config.yaml
n_kv_head: 2
init_std_down: 0.0
steps: 6058
Below are experts of layer 2 (counted from 0) of a mixture-of-experts language model. Rows are named router (the router's row for the expert), up (a neuron's input weights, with its number) and show model dimensions 0-159. Each number is 128 + 32 x the weight over its row's rms, rounded and kept within 0 to 255. Numbers have three digits each.
Before each expert's rows: a language model's description of what the expert responds to. This comes from a sample of Wikipedia text that the model never trained on.

# expert 28
It responds to: Name words and prefixes like de, John, King, Jean, dis, un, pre, plus Chinese or Japanese characters and odd bytes.
router:091091091165101158088165096094102090160163106087093104092094158157162093099158092162098164165108094164156089158098093157098093096154094095121095099090161155091162100160158108099163120097154159160161091094162158096164161163163156164167158098140162163093089100090169090104096105147096158145094092164161107095156100097090165163090163094163096156096157161163097095103167100131160165165124158093133160159157096095166165097109160156161103094107093095169105160090158164163136097094099079
up0:096153157108123179134138122145101094111132105102103134120130146129143092125192132137097146115155130236109156172121155061135134121171112133159089187171086148131138146125180114137098153097114192122161115135171129112144089126163051079105151118156103130085076133065180152171088096119124044047119084104098141104155151156143122161120157103119161147066168167152133118130157129119151186156111089126107163105152143146169124041039127119158136122115156158130100117105129111081107106152136099
up1:123161126111093105092105059141090161153138103116149105114126139112109113204113115125168162145091096115078114105133103123136096110149126083141091103104093145169120135169125182106135112057127161114238139145095147150116123085121136164137141122192131083141161139151113137107116116068114180121178144160143152114136061118144160156129141130180082135098126108150138125114090095104120158131200159099053130091121159078171117130119167176159118093184153139066080082092220169150154117135184108
up2:196079219126088130095136113134098135054130132162140124186168090125139110120180175179067112174057096132165103126106145077054108108122119099112060161143144174132138079179140126144157128156138147117132158120162139189126154111143098085195146128120152132111125089081131131174175174122136139133100124121151143101116163103151090120084141065101136149108087093070155103139113109116128186163144186124143194160109131160162090100111165136147134147075124126143046113095122106120117109125115112
up3:115136102159153143129113136070114131135148160126125108090094142140082153128109129149184098141099149140103072140125142118096163157105127089182132102115071102071138181085088111116077146055086146170170123124210168131112167159130140103159138129139114090118181136135153192135050170175146111073164141137123157123194150154093106150097155094116102080166085185113135104144119120122084167120116140129158205169142097147136114131186169117161081137108160097108085178132188136177105083069145115
up4:147117149082085122097127192072100134154126179094130154159081114172169120096108131099055128160165122100134100142113084110086113107074084128137151067114115160082085100104140155097148144076158102102175155128127139166153163068119112092203134148183091105157119192105114150160094160190113097151068106110144115145127132135129133097114180149072107159104136129133141080096134105125173096137153179142090098140058114134091084106149104141132138153100154101135121137080175212068124179128152150
up5:112091121206118076112131142105149132134173155172146136151144119108129115074117130119071137128072090112111139184094133108109134133124164150197084125126162160100037136105123146111077119115136114160136154114122082103167091153157142145153125099176149143140122106142154182101135085135096133131115137131146099082137149139140128116158139106106147120213149126125168073147088102130128180184090145099127146104067155124103099093108124144120181142116114123153012160084023161120149086156128215
up6:138089171134138108168140102050125102128152158134139176169107119163141134134121099147179179163101096079116138165130100117144148075115107076080169072169177116116167093103092130158170123150011175132107131142146064123114149110134140188123146174175105117123042100126079087111148086144112087136111100138127125131140151117131143181113141090136091071160140120168125075145201144106102142144084081139154110154143130161128179125122150131156143059111083159068123135150092163093118147153143160
up7:087129144080107132105192077089096125112176189089131116097131122137149138132172159123119123140213086159173111153113104174152109186114125123118153116098144144101156157127156155072135133170157105185136135112077086103140130114144134120123148109141090137171080127115162116072147181127155134057078137184149091051114068152106149153155100090186152116112101170155169124101084098138134105090100124090157176107108164129186117113091084122164164095084145106139174105124122157046149186092095134
up8:140130133074134154100138114151109113169161186144121120083095094097148110138116100122131106110124038208208101092130121116124123155146120163133162167122146075099168131111110126086103138126157099125134111168136132151095118152186103146139151076096140141179110098078151126162107226173173131151127110070134192070137136075137100125130180131133155151153162058177139117101135126121121092147120119101083116085175087145115182068136163173096125120120115112172087072091149124082091120143104057
up9:165104117165147142090103109127175103136165064100155191087080113192143129145115127145129196167133143200109131094133114088089073106169141077140131082107105151169117119147133147165113100162191164105197115094087097139100136147096149177141114154125144104124095110124128171225107125121086180086132155174141146111084141068143113136123072104069181141148122055123101126114125111128128121168100129092090109159166108138113106139155114107128116127083161204183095123117173092132134150078160106
up10:103078113158117140120156078068094064105116138142164121160141120128112109145132093195047119137121139162156110100165137096140193118138171144125154110115128123135099136134089138107172134102074098115101125120143137186093092114114182131161119169136198179123170145131163134065153142144139143115105064169160148103142123164116147134103100169158097134092121176172129103072137158149140150100119083067088091127153134084129112068172179170141178095140161081104121145101232108159167060109117100
up11:114167123175100138124124151120115133084167130098162110137139195049212108129153123149135129126129154103181035199154146130099132133135082114141134135040112085158155158180156159118096061072149132133121132071143124112136115121084158174148138145125088157042111103100182123095142139134111068114119120142137117166097153138101106138117164105127121135154170157141098122100123138166116131072149202178115162082169147135116111164139087129095154110121125149178203177146141083102120135094163097
up12:115164097140115096113116104078111116122095077138111076156159116117166119109117170115100158138153075180108081103092122160152063146165074158180095142082150186119101090136088115116172156134219138124039105130118124187132167072135153171107170076129126120090159076178162067175161123118137100154155046150124089094122113106148156116154175119144132178150133126126146140111116120091199125196155097156105152123138107175114106123108134134137179161092105157161121130099146121102110100107174155

# expert 27
It responds to: Final digits of figures and percentages in vote or score tables, such as 7 in 29.27% and 55, plus place-name pieces.
router:091089091165100155088167097095103091160163108091094105092094159154163093101164093164099166164101095168157092159096096158097094094155096102126093098093162151092161101160160108101162131093155161161161091095156159096164161163164156163167158090141161164093092103088166092104096109143098161153094093165162109093156096096096165162094160095164091159096162163163097096107167099133159165162125157094132157159162095096166166098106156157162104092105097095167106164093156163165138096098085077
up1:160121084100174149100101138095133101194131057139084138095130085223147160119096122125114122139142182167155144115102103189084111117122162074092168163136153082097152087184176126090163100098160125105148140162149091148143116130060074074157141214109121141156122120144165138137120099157136172089097106122123174165149103116178177115150158077088138101170149119085134108147156092126135196134119112103113161149075139161126134167163116133175089150127190155188102124109134150157126147151137079
up2:051040123140062134167198179024122097118109122115101174117073147129104116110152095120187127076104145172118105113086093130156151112141133174114137097151156117111130154127137095154146133085148159147137143200161121082109178150111139132139129151095119147116120118111103111127151075228088120162162132142154139080123107116119131152084129124086106107173136087120136103131131132093143053128151172132175135137143138169078158104138178119143129144152135175108086159090158063186162111159172105
up3:173072093081091153094138150105082105138130130138164046122196116137099077107107108146123126119159131127130174162119124154137121099102086151167142107092140121153080143114096143148151080122091137201115089134203117141100121127128142145130127145125107157142155181127141114096138187079071156153166127121097202071171114109085110177105139168136151100074067158195150136153105113093153105153094123069103092097074118143183128145087104147167149135164154050147171137072095124161167142111105156
up4:142084059186107164129187132140121155115096150147098112111127156103145105136149178166118107182116115122119101129117095168093131148152184139174098113163096122114148157136074060115109141050120195148136083107052121139129170140146127152147225147180139109117148146136136144120125112165132123144077115130130149141083168141111134123108125180133147149116060174130061172081112188120228151125092123161116075121156105189110126067170147116098121069174141100137129129161161118141125113117088138
up5:157126072176100196157161150085086082096139142131084173147142149117102150152126066133138160152126098122160112142127177127100129154146168049124130141078170117127124074098144168131099098054133151138156117135185147088113163172190148143126135087143121128163148181090108149105095060169123101049103155118160129181097154112190109121104164121115080152140154109124149173134100176141163117134093090116109106105139041154076100094186127164131125145125157110162176150112150150090107133086113179
up6:149125140117125121201150129149170104151138144106104169084161141124177119157154082132145132126176106130182078135110118156136184127084101086227104101099127142099124133150146089094142084093115135040099067149137156141103080078160119151096162152100100111165103149160223150117132133142144136121135104137090108115115140057126130136109146168177175168093132131193120137088168133126167116070151133160125140117163090140068170124065142160102143132149145094126132151073125117070200100121077113
up7:130062118077120149094124097139118095156165154118155183137121119094150121199142118120111124137110184102167118126161139175087126083161136175129133144106031136119169097125080116122097147141165116096121146165115135117105150154169146083186083155132096116085064156085123128072080144136151162147072156107100113187104103133128167203111162127125132071152158084153087150181147135133113098086117118127138193176116111116031186106173147133121102149158167157150131132103154120112098144178136067
up8:088084137083139146147175174191147146149125032078155101107076088150134117173143078132171149135121075165118100103086118121081111151172118077094097193150081120103118190160144123167152107170141154123171145098117109101156157124155118123113078136172112144133095130147125063187169146131155140111114084160150122125133144109105139120088131064143114103124143118109126132067176163089105138140143172104138092131204136178069174154145153106061126117093131047147149171163138137159107160105158118
up9:137108088097103117050122129068126118127091122155116097122098148104133110130074138122098170119177119146120192194111170120123127133120138222155178130158196161107138080138140089125176154151099149146155128126155101165120136135140140097096185134060193174096112074058135110059188115111159132108082109115090206129117190107150104153124109116109103131124197128131094130088079145159133160139065080107163176168096149155181152100106131121092106115098152098106133103144130110143106113122139102
up10:112038127127193136122166163151115125194113149091102111137144096134111137071125143149141120155156108163098100152173139160136130087073167110143125074142164105124121149177169190114158061133143100127186168132092153163137177145149151120085139064102158150147119122186133170074083108204125143139143107130112139131101138075156140114138119147129121101090096103114160057186194141113087157174072088099075144158067179111110156134121073153100129122139110092140135161139117112153097106148087073
up11:091156182152119132075134138143202134139158150172134159098108076127167110176150120139088138134126160160127099105070106112090077111110119163124162166071165139124126157118106131136129088100097088180160108092104154155111178165153062089099146114114171130191171132100110105142159142125122080114033093210128126084091123143156123151105156119111087157044148142132119144075109110094121178092165136131073147126077149127212169164118118106101156132119070086159110146159125108153107151173123134
up12:089125083149127089136151167065149103122161118123081088153137115127074156115192138152132161110124104121128189152138190219147119143136091082134165146117181150117092103152157146129134114117111088068153131069132163139088150091178153178116149086115115153175146050116163084136089096135078118133157143165133094122115080138041094171073110159141138110138150137156144139149173172123107154132130146105094160122127086114085174131195141146115139092104077093090221108122163151104136105133167146
up13:085094134122146144099172115130129185130153122139165136121143150161119080132139079094112093142086115118074120165149096080060094102182122116139122141121197063162136142115179124102137084123091152112082209195189113065133067149153115147195146074174081172150166172156108082072117115096124170101115114205120116106159062102188161164078108156110128158160134119101129120139105120157144106124119159110155153135176080110125148077159127175119119115125117134146125118121129108070148141168145143

# expert 9
It responds to: Digits and dashes in coordinates, year ranges and percent brackets, such as 9 in 95°45′ and the – in 2015–16.
router:094087095166099157089166097093103088163162104090095104099094158158163094102159094162100168164112098167160090163097093158096091095155094100130095098091163152091160098160159100100162123096155160160158089096159161095162160161166160166167157091144163162091091103089168089103096112144095159147091093165163106098155107095095167162092163093166098156096155159161098096105169098140159165164128156094128157158158096095165167093104161152164111094104092097167107160093160161162131099097098073
up1:113102112131124145091085113123112176169143182142099136147105143149141103099066103165104117138089186022161162154141134142087086148109125117129118097143151144172094147105087108101144137095127144119091141103093146156077127104191164157142133136042165163137091135120162173198156110124096151121129087112141183152085050195152129161151196071150100140189135156127098143120101067104095167136080176162083135125098112164171134146082108166114130160095151092173125112129171161126151112116133128
up2:147095137102120125083150129162184150157131165088153089095126173177167122133129135090073077142162122140129182097131105097147113131154114167079110124056144089108147145125185191128148132168206083154097142063149168185130138120127145161112172146102162129140185127090101114116128133089086172145120094120135113154116104158137140133110083066150101047138135132153103091094132148101130085207100173186139094147131172139152146047085138121147131113090160162176145139141148148088070138091135079
up3:160083140084093112147171107082085105150152053091126135122136082130196115162172181130139087114102099116105059123149160157107152131133161115227160142157063112153084100104130096144146118112089140103113179100112152176157140173127139107127180185126110176097104097138164131144163112158100106101138087081106178149125111098133093123129169187137118110117110089184140098111120128136127158213071143103088139113091157132124183074113155205119154101083122102147150110142152133125152079104086160
up4:119107136104156152170111043121135087157160122173143206088133141092074097146131106124061116127118092109107127109062091166092121142137047158100140124110110097152127136198133160124086118068147067131124132151142210134090138144116137165157112156110111126135068133142168130106125139144150151142132209155120096088112139108184096146114176086157146104166117114096118130106090066141145092120110123098126100115133118172134182166159191131195132106096136134135115147036186120114157098071137123
up5:134138155147096116179141115165154157097125104120108108096122088135169138099152140167169185138141133116187135159131143158093082066114152137135106142078095106037119090100173158061127130111104153096145143100101139141151074106127058142153202081149123130127114106136195097124118135165133114039099104140124116106092201133114146144129148101082198164136145139127092148197222122082138185117117128126120123109084109100145118103127140107090140126140172170166078155137118139087152150160056140
up6:149215147156084125122124106104106114152113074128107137145131129165151160113158087092142162129188146116087183154153136158080114093076078152207146142123114140128144094140131162164111072150166113208062156138118109090154139167086112149125108105126157100141128147102178144152157092157091147098086101137144063113115123161056091158126104113140120132112139072193091087107100072106104128119092109139129083193091124121191133146182146185128106087139086116188126146168181109148077141118116124
up7:146085166111119083110124112113116054161113092098123122158095168035153150138134130143133150104172145187065159171112119131111109121117156139158085137143132194096169128142155089192165161155116110100153151143203131058150122134121122113170135106117101126143077150122064174115073084062189089158065088187156121176135147120134164114118170102161105149092061138093172116126155149128134099097106127160075111167110070191099172099117135138153135122126136161182131121126131135118135133080121135
up8:133183056147111123100130137088121098129198152202105089181100117157117142173162147125171206121148152141181117067088140200146168122109082081136136123114146142112085066155134110116058080134089169124099109121136127154112149120133112123074096143183106107131091087147172084107136086088120104159134126159142135136099158108073216139105147109141108130125148130109101201068114106140136141136103179113108133167081087109127130148162183155166087133173141102134146099104104199158127106110152127
up9:112022092133194122116188137090105142131106160112106182089098104132121140098188185115145120153107103133150128154109151172119141096065159107049170143166077151140157080207159156193170078141140073148141081106098094089120091106148120103112162162139116139109112095123174110133115102156140105088142157152148197179113080090172105138166150150127159151154108108149156118168142131095130143104089146128072138179147108171115133094092111158158161094145138134152112128170152108123146091105068089
up10:109113115160154130140129161135075103119140127092142136105152137096114070039091096163084116197194139130169116157113127138105137119148167125125095163105146127167051116170155169113095090142182166098112162096103133103146119134145135082090072013118121139140128093154143136158095089215122183148157058097133085160134099117159134119101113083148141166091130075164105153104135125126151178130102125110177165138134137151105088073174077141112142108164135168125095180098137117161093162160128103
up11:118059128103118087068170128138166090124167084091106190164147164147138133132135125163100160083129099158141170182129095110146119146094153067137093086105129088102119094157130162140102162123157135191147081109173159161107119104120128109191130145136071163161110099186051152151128120150182148068126105099135131079124181113120081109143143139155090163124170151137109128105089140085169169145124149145207119110102109090135132052173163148118134095110132095117155136206078110123083089104122075
up12:101128122122172103113101116176118111144152127154079091159134192205095085178187142061090160105046104180138132145128105123166195141128078144158112109146179117125160117100125126160146162126137120126181148127123110100136160089127097124113145100125118138088150116133144073138107234156056141124162051124135147132172121137093147181109131106073065157126079126114140099114132147111163158105172120102174092126172096161122157176122133145191076161107136109092108125144121094111168089104139176
up13:168106117117158129124133163136100103118120091178079084147159126118146063156113180106118103136123154140176096170136103100077135132125161149101106089106162122099110053160120155128125106165144166085120112192190159112152110125133145092152079123129166124128146104169229128054164123094157114176130103110128152123136112120134177189102135144164081109123072098112139188144171098064151123080127191145064171145126125076163147132142098160182143150138101046111099127113114154100101136195112101

# expert 22
It responds to: Political and band vocabulary such as United, Party, political, band, debut, office, plus Telugu script bytes and capital K, U.
router:091090093164099158090164096093101089161160107090094105096095157155165092097162094163097165165107094168158093161096093156098091098153094096129091098092163149093163098160156109101162124098155159160160093095161155096163160163164156165168159090144164163094093101091168091101095104150096156148095092165160105096156098095092162163095163095165092157096161161163097094108164100147159163160123160097131159160161095096166166090104159155159104092107092096169104161092158161161140097097095077
up0:138121075161150167174128113129094086100178114114071089087075130152154105103121123105148117165158129106141149112135118147154106200159060114085162145154147110189120126154143144103158149136177109144128133138118090137143096119133146103133162104142241129058036076125149162147105149148126170118153114120099121070156081142134063131159112135171138096090118115122123136130110144153159130107184116133155134090162092063141110174112159107126135167200169092113157141158149052099092154140207134
up1:106118106108117099194147103113144108123108058102089172086070139162142096156095121111149080092143167111096071123126102158105168064091067175152115097147137106169113121153172163163125053147163112142138135185101144114179147110124120105155172074144151127129122146153158116138111106111124096096076122104165195159183151083150134181136170125080069097186166123140144146115178097129130138148159153112141072108145115128160180181145105193126120138159120074068146118132127107107099092147050155
up2:137165113170081104157154098105082083164162065109072168078113078135134122135171088143167125108197180124100108146151167142148087144131123071158091094170142156125164151122152132145109106118151139099116141097152120115192101128154037160136107095129128145112093153163129072103156104182168088134146113126167167151095109116064065146128129160091142123105099078129129165065047145129148139104122117109185093221087160105106169092144168166146102093143100132133114128148099112168134109131109172
up3:078114134110108101119113134089083082116134156142124093102185132145134100104085107126092134146184159168217127144128161066161061185094132117153152129130131107136104093182155127151152160132116208183110168063084116101061185151199112115113094089111135089142126146090153137077108156128143147176117142192166159115089230147155118136143117101143116182113109150122136084162114111111124128096083127116087149146108128101190083139097106099108088166151137095142102181110088131110126126155109132
up4:109115125086173204099122125185089095136154189151099158163165182056126158096138085172140083080104074136120121164125141125131115064141131102180187057104160202152174111105112156155145138097116145142151181102090130179139176092122150130133131166117173132121131164085152088090083122095110169153044130105139129149127083123120159091117125138156172088075105162127147157115150129099108124102144084069123109087154116155146167086135093108129075112129136133178206114156125157132128143116150147
up5:164059145086138152098153130093135096136103147129137130117197131143075188140128123168128183167183112136160122138118143089132143109149134126144144130134129165130145155125108132071144099133125108088092174118161093116072083179106159128155108130159166168045104136101148080114096116112104091150088116082228109121145160146121102134120124132136117162120218148143103134126119106115129076023117112149157130103117077170116136097160139104177068092102174068159150128049129179119134118075156121
up6:125071099119181152087120175160140105108166104106137155110126146157105101138139100148131093122149139069191122151114112168140097063138102158123156184113147139117141092083152195122030109082110147068130156149156195087149144112176166141121129138089134142133151155145122173078127111113102172120144098118132117133177107149233100099075086120114088154101093160176139138120165086113118149126063106118142128108095166094162118139166099102122181157104165137164157111127218129099078158103159120
up7:174150115145126099103118146169111117195178130129127091180099071119132103100101101136095131135117078104146158182152096193110149074163168106183146102148129136092115129126120147097163109080185124135113074171124112154213170177111137117144076162133155149103125171132169157133076113111145106100148147139132151076158027105112086102113143151071180110135155105134138132176122084143163092159167130181079149143141148191137151084126138072114178131111117119100110089112112169145104121063181098
up8:091129130088154121113086138108130161140157101103147059138153144169170176117150099152121121196103163122072118134104164103088093136144063146124156117074117136143145118112088158115146091091013109098150142088166177117143125092159094152148124143085144075143222102094145123169124129161167177113112122155127192096108131152103151124108165121137059105106107119112102157094134083095120179171133137110166085206099132133127146147140144134152132122130096099114152151114057194163113152087174077
up9:122133073085103144108158151168174158164091148177090129118114180164151121118202090112123118134160128094116123161109102104090144110101117108082080152090133118059145024092158111056113175088122101136106112133145139095091098169142088098083136203135172142127118150117139120087104117129102170078131082133167139107105146160072111070103168123164165080109104115119076171158116129154132143132127141197179144119144146082079161100104091095133087098089122089139127072145145135099093104191128144
up10:140091100087114109107134183115164189145140115093159083151155112075112122157195120158096138142128095179101061159171117066110160155117101130128154108149114156138142157124133079123157122101167158144085119107093104162159129130089156160154177118101158164088078110112104121098100143152104155149185106160142108164168176150144112087162195155097068120107030149158094110160196137179157106127141123095113152116074122119143147181165101137056152087166116103130118165099174106123156090194153126
up11:145113052164095115151148099083110172151151136110119137145057181132152126127226132164121114149109145168114136158164110092144104145136134111136102077194178091134143169116133080091151095079105118126104108135159154129176118102140138114134068131094112118148107114173148161119108103123107107066109072166118110160125137153139103168149119131093190120081140170177120151118112117097094143091123155140156074164126125165092145118149171099192148047087159140175077152197103223126140162163142153
up12:130061114145145179129139149128097146108128118122099118110103113154106124094122134181102096123123108092093060107126169111149153069132129121132166076117160130141185131079167126154163150090158128157078140116102164129124135155108175178122095207186124129178140135081170210143066112130117095125140112093101107142122098113087097078081156098082146093132122135135135088075194094145220143127163122104152155111107182122114140162170096128108096071050161118150136167139135161170105160154154190

# expert 23
It responds to: Apostrophes in possessives and contractions (Kelly's, we've), prepositions from, in, at, and word starts like Th, Ph, B-ach.
router:091091093163101159091164097092099089160160103088091102104094158155162092099161093162098164165100093165159092160095094158099094094154096099127088095091160154093163101163158097101164129098154161163163092095156159098161161162164155162168156091135164164094090097090164092101097106149097159150095092168162105098157097099096165162093164096170094159097158162162097097106167100133158164164125161096131160157160099095168166093106159154161104092107094095168107161093156164161137099096096079
up0:132201108099152120025083171120143116149098188162064133115122084147065136178126169197118095083164129135107158145096095157161112095188137130082105170096169167077114133126124156121101144099166127128115153109150163147097143161121126100134146134133109105184142052148149128097140145148094181177128095174077095151111147158117089131096158102180088111104147181111081113082093137161119119132076122080067124098108132132124119148101116111132094130142160095151125130143139097126233082118125122
up1:139111141128172102125125133104123099139163049117130140141142151111117103115088092099125155151070123107135128132167099152115123092113163148135118172107079045144111122119151112137134176118177162091188099182119098133174106121141125143157123126118161165142174104149114165083118179136101144088115092188143117220131083121156067114184121096143126083119130097168127174121079102128161115183103163207141091107149093135144114158094204097135174189117135160158126150092120173138206146048093135
up2:132065094113086096150134112106141084193090112139127111203112117115169082148140134125102109150090107143141062141122103148090149119126128103144087136216080140113137147143168146073167182094103146103125141208112107124118115135121142088124092132099119147121174139152170077157123099099143189204148134057164151108131174146131114117174158176125130073170064124093153138041164154141134065111077114108105141127089172178094149137138124131156111154071124132125087139121104172162188120135113143
up3:106076092181089130150062094121171143132171097108127137070138132152135151187140150196114117128072131174177123177115123118077125106122134180095044132119128156112131104069122085089164115183128149110116139093160118114140093099148083121156107142085168220140147138172153159078142110176167137155145098140153157126127215174122144114180117132103178137149103130107125116152125143027134116167105128143115172139100123088104110138149103141139140110139118108148097116074179142076053127162136132
up4:176054091113128119142087173095077143137119149149116159142124193049179172163165086150141170137072116164106092142096102137113133081149107150102163121113159115123163115134120122144128123150092082136084120187147148162138158130179103158135102116159112119125171111166154087145087134110154096123146090136133100079146195109174165113073122088170095185103050139159118172121109227134129095083147172115148178177133122113151062117104129100148096084098182115129150120109115124105183106095126151
up5:138139112203134156112107173093080142163105112126142117116095081169070130116114200084113099175091078112080089160063139138122152102188091102155148130100146103086132134171148142110095139113110207151167106127156134132173160114164162155148071143172149137081112158093120142086144118142160129089181097162142193132132123089092162161104098140161150178149099193159088185072139159114182100061092116080135135109131139122135184094107088143128093126107144099122115161105139098065155094114159124
up6:141098043086131079136096130129165099176174101151100098123181129125103125148104220111131131120077091087139137070125126115139135112157126169111062136112176137116170043096111121126144078116159192098081124152133162121165122075109081106115174160183125146152076111142162136136123112067152121140159147175109124125148078140124154126161165088133136195118165145148086094176117112094157139157176123113085119109166146061160117133135138147149146096092108132117137158193132081112097107119197183
up7:099129099140170127129133170098119145144203057141093094164179080098143090071110168110153097133161091160125165110129104113143093116125117135127115151136125096093161159125147170144088132155154140138149117105117138127099088177089159227146176112151187183094091112099101135123114133079164107166130101128130150122109182109130154071074060094110133131124096128089137097164095128127101136130075192193140131082155095162190094172215143110117096104121161109131128114135127083094125041129134156
up8:117083129169109188142105122130096138123071153109148154147127160107111144063142107111089146092124121082120150143117121190082097130183168136137123049117174227126153101152118113132152079107126075164097156150229189081110120132155123165120120075120162119049107111141112126143118112146131154160148085132114125108103080141102102096121154134089179146125087146132142076152148065175131070130066159132153112146169136036092144130116151110101150136088143156165137080109128123097113131130159173
up9:120075098092089119103129147113109165139157084094077150159075173127139138130139138177141135138083120124138091113163165134074149094123132093104177094130176124147115132166145136149126155113169075090127219193116137143148183124117118086137149152130175118119111191159198133078093053107087135151151131142163183120105117097072119139134158142084137061097110173102123151147169082090099121102220128101083097129129129140100147186117097176074132102152106103157148113092123095145133177165165168
up10:118163059085196111139127153134119119180095088157109093115120131110146141115153188199090158139127083100155134149185126170127089088068108152111150121108079125140145125131142143095099140135159131130139130160171068104177122124150135132156127100103114218117140163229137167106176119135096076144134129135163090125142124119092166108143177139178116140150173154123160222094119108132101117060123151090163153102106086133158090127123167132138103145142124090181142116080128150166065187125099069
up11:117127119120149133138142147107123121108131158145118143080128113139143088149094088166167120148182152156033110172113108070175091092150164182187114059078166154148166125114171086103160082110126168151137105159124092125132114155143159166130079169116129162115124156135098114180095137102158165079104157073140083106148112134099170101155166107121134108101167103158140139119137141020197115103094106149147156061164113117138122086169140115119119130121145090177115149120117138152058188046151098
up12:189098124175171098164179076119085123162142154137096128110119158141112074148155156116206109148119129121130149170130118069065127092160146093209120144135127108129117145147149113092118130140148162099121101117153121113218154145098126102071115120122122105133085121061121124123140128102037133152133162177159067115131157200182128119178147171141137140145110180094160099142105119146090163145115101080152220109165096141144112112094124123169193102137162157156138093121164094145114059117128164

# expert 1
It responds to: Digits inside numbers in tables, coordinates and dates, especially 0, 1, 2 after other digits, as in 2018, 10,000, 46°44′.
router:089091093165101157089165097094102090161162105088093103094095157153163093102162093163099166166107096164159091158099094161099092095154095096128093098095160156092161100159158100100162126097156162159163088093158156098164159159162154162166159089144162163094092102091167090105095107150095157148095090165162101096153107095095166162095164097167096158098162162161098096108165098136159163164128159098130160158160095096164165090104159154161101090105092096167108163092158161166135097098089073
up0:142101192174115141147138079106097153101092139135113152146073131103103087125148103110129121163121131099101176207108110144101112111154174092133155054103153107072121122102146125101161070132215182091107125103162090100092187108126177135080082089086138180123067081066127122090117163137122188119082066158099140099100120135075139135154149096099130131094131148122146125106135162090098102115124099134111171149127138122147193141143132123128100116140142046129059059137169137106120111143181103
up1:096112125121134082149137130129138144149110109151104068169129119192163126081136125179122152127161137097127144111149105117123160154128125144118176172143101114084120088083086110097138157117183119161106138109120115181165106114156179089116196121059171175079189054028159116084151158176137139168162097137093112092138115164134103159160155108173097102149113119151086144190122176116151112143178146094130063161102127108152174167051107082175074109121172191149144125123139111148150121125119128
up2:107076128152149144183189123127122203127162119080146152087083111070113156096111127142150142100142140153143055156191107126118124143123167113154161140109150124128151094135161161086141177164072170155140113101095140074138154175153138092097137139069119129114026135124111148148147114171145108090113148122120188120200116121078130156083136093145097158115122177082104131159148087112140089116202189123121130068150173076112136167124109097141131128103118168067184143127127172161074127087106109
up3:127122161094130135108159099091127066126167133100126155124162100123060089123111086112129054108059112136197106117109094117166138059136108080151156169162130076136122086110150096092137148124152130133155104125141147153115188183155148192134110155181184141129104080108148094150113116129119144100083135102112167175092156077123093080139165132121081084132076106110112088086111138097177182119117073132104156163125137208111152168186031125140142129167126129171129155094113141136101119089135089
up4:123029139141146107172151076100074152155124112033189100115126133110178068118142112172102136151104120079130104128202114124156127075099130108171109151117198153124123113099115115117145095133090150138129125126110135152126139141143100196072127106157162192100147181166125092161149141155133108113092094159138118149185114133105122113125163144127135208181156112161073093150108121145140156121139105178091134066092149130165159062128162138039120160104083125144127076129116104164135124119171144
up5:139057171172109177121128094123183140110132149174113093160121183062162164069161157118110137125139101138062142098147143111141097080103146095109068081124107165091138123112177075104085131139061066121070124109188127131122171142090114146132134138124116166124074117143099118139122129136134153096118087120126063187136138177112146127149094054132119138139101186146071150174093164095136135176127133127142198150101100106087130171151150131181160168122167059168147123142137179131153081148149123
up6:121150135128123134160132158126118157123132166115151191150117149131108136117087099174144102142154102147107084132160054095178129084152081145164072107129116126118091163152144065128146075140099177138099157114172217087165169142149178188148107120131134137122114107071155162102193110110110144127117103072128159120137033125124149134139140092155102208154128191127120072056115070110162090144164158120122097084153110100168089104158134142170135130216159160156142106109093139132149149120098115
up7:089115127163136187180125125115155176113090114116074146090117110069126056146154164114177110176066083118109170159137098071077125147140124137131088097175094109047203163156123126104087148132078110129147137183125150156114099104107186133097129133079091141136138158123143162152103065110125151122037076095182153058141169143128128163113123134155129187152074123156123119114114118161110140095094125090149113195142114137069121152157061084131146135162145132143117154114138127098144094128103121
up8:072128117102135087112137126157102120114157091158108161140179111134154100151055153125126125140146087157158121164099091096172140100154072125165113101184135096066135132096173137088117186090130078133182095092074117167093111124134154116121155152198124171124106203086082132086133112099133098110104133145145114092079117161105117113151091091153148105092159151139038133105195054146137139130102140121171142103117194135151164093124099143156067080135145146110119118180105100126152195193135144
up9:113128069118075180078169125126189155195115099134138123181102211097156163134180047116138119112124148155113105193090145130108139085155125144130131119150129085116109134130134138159175114111101108105151116066143136142167113140148107064168136126121169112182087137095151118174101118103145102124142113125211189095117113143109173140157147142136180131186153129163105150147123106124157107142113121114062126181077126097157080065113124149150056161118141107093067095155105074156189149107110151
up10:139091121125143119145081107099094118137130054153097087138088149147128102164168125143111161169087098179136159073126099130131121086084154130085188106107158132117134078093116096118121136119083126088091208146125167135119124128115141103117155122140142122108112132152218096109154096147076107172144115140141119153154146156097124137056116090098173137160081094154120181197159098069126144107074128151147145073077110130164147106132099138165183127105158121104097070108154194122099135114206221
up11:102168104140133114096096087120102191166108117156086154142119106164143107155117122095109255163158120175137118137071139147115145092198074125148127116149145153082143172160106188149100146141045074132144112139089164112124113111116133168094149165057130148120142136167107133191109201145100120126126128127149098142143115148083100092107129115088062103095147180128144156125140120115063115073098078164162120133150101100117169121102127159138152122136045132125119122083117137096153125140092144
up12:134047108151119170110129150144178124150158180121140092141146204181070110063111111096116145116071126108120157139119101108097116117143151113149099191103119054093140126175179147112033096131141077134106148144112127147098107203084144161135101146149091155142171106128176149092072115138147111126131113178146121124133160125169102133104149125150090073140119093163134115138118118176122108144171103142121109108174072101077105177094107165159187140180172170161067133109169139085109081150159122